config = dict(
    num_hidden_layers=9,
    hidden_size=128,
    n_experts=160,
    experts_per_token=6,
    d_expert=32,
    d_shared_expert=0,
    hidden_act='swiglu',
    moe_layers=[1, 2, 3, 4, 5, 6, 7, 8],
    router_score='softmax',
    normalize_top_k=True,
    routed_scale=2.45,
    balance_loss=0.00286,
    balance_bias=False,
    n_groups=8,
    groups_per_token=4,
    init_std_router=0.0297,
    lr_router=0.00115,
    num_attention_heads=2,
    num_key_value_heads=2,
    head_dim=64,
    vocab_size=2048,
    norm='rmsnorm',
    norm_place='pre',
    norm_eps=1e-05,
    positions='rope',
    rope_theta=22900.0,
    rope_fraction=1.0,
    qk_norm=False,
    attn_scale=0.125,
    tie_word_embeddings=True,
    parallel_block=True,
    init='uniform',
    init_std_qkv=0.0499,
    init_std_o=0.0499,
    init_std_up=0.0499,
    init_std_down=0.0353,
    optimizer='adamw',
    learning_rate=0.00348,
    lr_mult_qkv=0.5,
    beta1=0.95,
    beta2=0.98,
    lr_head=0.0142,
    max_grad_norm=1.0,
    warmup_steps=207,
    schedule='wsd',
    decay_fraction=0.283,
    decay_shape='linear',
    final_lr_fraction=0.1,
    batch_tokens=131072,
    max_seq_len=1024,
    doc_mask=True,
    train_tokens=829000000,
    max_steps=6325,
    dataset='wikipedia_en',
)
Below are experts of layer 2 (counted from 0) of a mixture-of-experts language model. Rows are named router (the router's row for the expert) and show model dimensions 0-127. Each number is 128 + 32 x the weight over its row's rms, rounded and kept within 0 to 255. Numbers have three digits each.
After each expert's rows: a language model's description of what the expert responds to; "raises" lists some tokens whose logits its average output raises strongly, later layers aside. This comes from a sample of Wikipedia text that the model never trained on.

# expert 24
router:121141138072087159147125133130164090117101159085085143077120153113126159144176172160113116133167115065158084156092119122110134129165130156138107125102088118156107087137135099074146095066155079152166168135090088101140114147173120075141104201122099095140059176160173084121088128115160084117133082133164119126145098147056099187140104181111167084096202152178145134118142138149179103132109
What it handles: Capitalized and prefix word starts
raises: "e", "o", "s"

# expert 2
router:150155096131108092092121112124136126161080130107180111151186129127109210159132092099161155160092138120072133173137139147150149039145158143155091117166152115110122085109158157166136136109188177112147154055086133129150149114125190119115125139137132109123135169169070141145083197182118107121072092092152117135116128126197120188132138154096124182128151050168155101153089128174128124087113
What it handles: Liquid-syllable name pieces
raises: "m", "s", "k"

# expert 37
router:100144126177115082109116120163091119131154161077161115112177130116105154126175053101187077136088149113132120125171125194147163030150130167123123131127141112153156059079078129152146122134126084148062119150115117129118152103111114158066087112129180098116079114084159123121150111187147155086141115087106128136149102108089132118162106128187132168131084068175132084059132121138138171092156
What it handles: Single vowels in names
raises: "ology", "ff", "ction", "dge", "ri", "gh"

# expert 48
router:090137136167116146100160119118147072134162131157125175098077122139172114134112123080172148095116115164108110097153211158138165052129093132113149055141103179152103126116087118120145146134093157111129161194118110109067084140188143127113138093153091162092172088124083108117115130151143119104139107093159167165065165159184113098115100103158090129108144052154141081104133099167061170169142
What it handles: Capital initial letters
raises: "y", "ru", "ent"

# expert 45
router:135157201111095093153103113106160147095144113135162198119138113096142108138108105173168106089140172070092147105117111155124098126176141148158087104142092058097112098176166057134129150134173180111132177106092098109116093066095130125074126129157183144142075120134128129093181136176143159199085136173115121177101129141119123189097102084173179156154094103169136115118134115142156127160178
What it handles: y and o pieces
raises: "th", "mb", "ot"

# expert 29
router:118121104176152147077177108079093178089148103080089119139110151108166142127108141135125133058125142161165147128080174138158098138107215067085131163111183101148145139117104147095102125130120163181131101096140178232140178095111136160097186168079117107129121143131106116183150189116082124113144091129104130118176131160141101097092128084131151129161176133125112187105121101100135092181128
What it handles: Table cell numbers
raises: "\"", " ==", " Museum", "”"

# expert 62
router:124134096162086113080079144167173138152123198175164070102149125129128104158089081085141106192156172142113130100105144155164161101139142184147144123145123168154135128073110125127137070119087140128095139093071146118119148099078160184121076142080120167083137108114105173108155086123113087063096121108188149130099194085085088137175116152168062168142145158149136109177150129135103150096129
What it handles: Single letters, B/V/l/o
raises: "und", "la", "unt", "ide"

# expert 46
router:184151076135098133184087140130112111098135158131153090087117117179147096143140138085100116169169131111137175078088099108165128165179102197170178158129090129150080120149133086138104092102087123155170147137115085079135135075085066115140150093088145175154133088117123116076080117086126082076179089132164160095106169067098110110104105117137190091075127128110126095085124168120148139117151
What it handles: Organisation and government nouns
raises: "ity", "ized", "ization", "o", "is"